From a checkpoint of a small mixture-of-experts model trained on Wikipedia.
Size: 12 layers, width 192.
Experts: 128 experts in each of 12 layers, 32 squared ReGLU neurons an expert, 4 picks a token, a softmax router, a shared expert of 64 neurons.
Training: a variant of Muon for the experts, 815M tokens, 3110 steps.
Below are experts of layer 5 (counted from 0) of a mixture-of-experts language model. Rows are named router (the router's row for the expert), gate (a neuron's input weights, with its number), up (a neuron's input weights, with its number), down (a neuron's output weights, with its number) and show model dimensions 0-191. Each number is 128 + 32 x the weight over its row's rms, rounded and kept within 0 to 255. Numbers have three digits each.
Before each expert's rows: "raises" lists some tokens whose logits its average output raises strongly, later layers aside; "gets" lists some tokens that make up at least twice as much of what it gets as of all text. This comes from a sample of Wikipedia text that the model never trained on. Tokens count by the router's weight.

# expert 109
raises: "ater", "ast", "av", "ind"
gets: " L", " H", " K", " G", " N", " D"
router:111138125101086058130126173190113148162114091160140071094127111077149099176123103158132177107101156207119149164098156106073157181131158150202120064108117110114143119112128113099178149144116073110155092103110144159148161114105118166127166122123167094122097141067103083163128170109123142102157166147153170110113161144118134064079095109127154116159106137201144097150113073107090137119150165200105111171158067061139120131095180089099116139104140071112137182163174144155115161087078127128143159101132068142128158149102122143171076091136113175111159111172096138160160163111115125070
gate0:139101131128099111121125092123090087123137168128166125165149156141153117136138193117158158123161076147094166078130176128211156130137132141145147111167115133102151128156111141146127064126169168196087043125104104126166164145113132110119125109074142124123090194185155171095143073095166066101086150116158136141152148120092191091225150139112095127125125090159091164183154138126212124097122128144128167104138104108079131153149135144084133163142046104144125113126086152121135139077106095150133119108118083170095143129159156082088067154107070189183177144143119165150167158104146120104
up0:127126114171141147152144155090148174097158128089165077168148116132209118152071085144148131054109134163098147146114138138198127156132061141145110126092158067143173160082181067150153194109125097096134126150128152103147117111165027132137164138064110136101109174154113123093176139095066081154141156124086154142126128137102125128126116124145115140164149099163123183096154157064104083139119123105091118081088119123173139131159171129087122143127187163157204050136172107122108155143158145156120105135127122097168116209132094091098099107132120120143123108133172136146090052114158111157
down0:143165129120131148084142156161054137096131111101154156147143098065077123138108145160147120155125155152139128112117203112148165132149143123069127152133121133133135141124070208105115049110170159110123134132123141147162115147110120140165101146087159118152094155077146115166117107131166116171163186131114120135102117113127104099140083165118102162083120158125057182125121152201142090125113159127119156109119161107106206126107118080106144133068145112159101118059172118090116147041135125129150105126122146115098197145148233154171148076141106155154168112106125207056182188136111163111

# expert 0
raises: "ak", "ell", "il"
gets: " D", " K", " d", " J", "j", " Y"
router:091140139105124069145139157185094146182090117170115084076146113077180100150149118158149173065069137186072195169119197101095121186136148136167120091097110071102137101108104136104164164152120097113143110112104129181132145108105135158087114079150174107081084158107118063144133140115151143084147174150140135120065153136126155079111093101122150122172110154159161110141094074087137131087169154145126104170175083073127105162091236118096127133102168075109155161139157152133109144082076142138113159105124105149115171136091127133159116126127132179108154092180086165144161124110128112109
gate0:123161139116098135131071077075124058160106095116099102139133170169124093142113170100160089134088054074122172077074189135171076179145135097135207087141120164070120128118120165130119078190104145184116065147174115069177147126097137149107088095152186117118112150088096110100083100122129122091088129134124112125081097163101141144118148135127091109107089091121154134162162133122137132106139085089138123132150079117130075134076135121125095118107106095175132149152114125098149123122027108101119155138152105217087125136117164122081129168132112125132181156181074148188146157131132144113
up0:163143102122139087115112137091118167173140099127186083148191086099140103183134164123134108097067101130090174226123111145170144081068096167162133105089099089141100170120191110195140106132210071079126164170143145151163146178154120141137141145104098140141129160157155123134172151142129122101142122124119200174089127123116095124152157132097095167186110134141112202121176173129160113128080146171078138097147103072137099163115124171102142127074146191153180115119141095152115129170145160181110096132120164125172129158077173096096125140132088137150104150188120112144108094149159133167
down0:082173200101104149114108106120137149095122091120184112106097098126100120146120100103141084087160121095141140187168133056103143139116128176059166173130121072127152118120156171093158066134137108145120136174183120149130081125144124165227117115105145191090073114130111122130120135090181127132132168136135160115107118094150140104102077102081099112119142077088051166165127135184156109117060105118133110116112170175088151066151134091108108112126130134098124129111162100148171147140121106092121139150156108171104137079104141110165147132136182113151125134146146161103147000165124113164

# expert 65
raises: "|", "|---|---|---|---", "S"
gets: "\n", "it", " and", "m", " but", " M"
router:098129160104103088153143151173078127168061089180128112078153091087134035181112113166115157101110141154125141136107145114104143144172152116156116079104100116122145089097113100085137142186114097083137121084064153134153146123124118164086145077157161096102108139092133089163115168121125166117148157160127188027117185163113126084057108092140127089146123153144147100127094089149109126103116203181140109188183096089133127133113165097104077172088130132095163132124132191151092144069068096158150178099111115140147155176107117134138082147142125156146185113142075116141173138149145116120
gate0:117121128096115134080128107102087078110110080144190154122097115079151116139124118121146112081164119114142171155163142138202143120124096149132154049120122155102155080087145170146176045151108160156137101124062160137144115108105165167124131097053151170156087135136106181059136144154150106081124172140105165093156202103184169115118155165154087126113188054137134124123190115152155135141088080134158123122063116089116100135089103113143092139144070129180155100102123168140120131087153121068172103137118132166118163182118117128052096149148139146156158105101133132139100116124168050157
up0:141153070131170154101125168113126172149132107113166091116177127113134105098076129167160134110083075190115082215152072169130102101055110201152169165100088029148136116115146140115084167125136122092198131141093170131177090143140115155144097187157093125141159168146117142067180091106149070139122106109112165100162143101096106114102081108133129154151122096169161174163147196154137138151137109148121078113105135097129172147161074152091179100103153108124139097132112170129109138171162103096109158096107139059201163110099157129110135152141099110122137178145151107173139137108135111153
down0:125116192148100126141138108125099160126121119170147151151067207172095099133139203137169120204102144182154136120154143085170113152148136111133111115138115116147168135152147154097144154115191160090127047162125124128169090153088130071140081104122082112085061173095172055132143110121160143120167194134142160111133098118050127129120093158095104129117119143125080148139138111173132137087118185147142133140127119107142177124083103087131103150142172129154115108097161105156161181070122147129172173134173118133155157052137174176137189091127196135146126081141110181144167118194156118107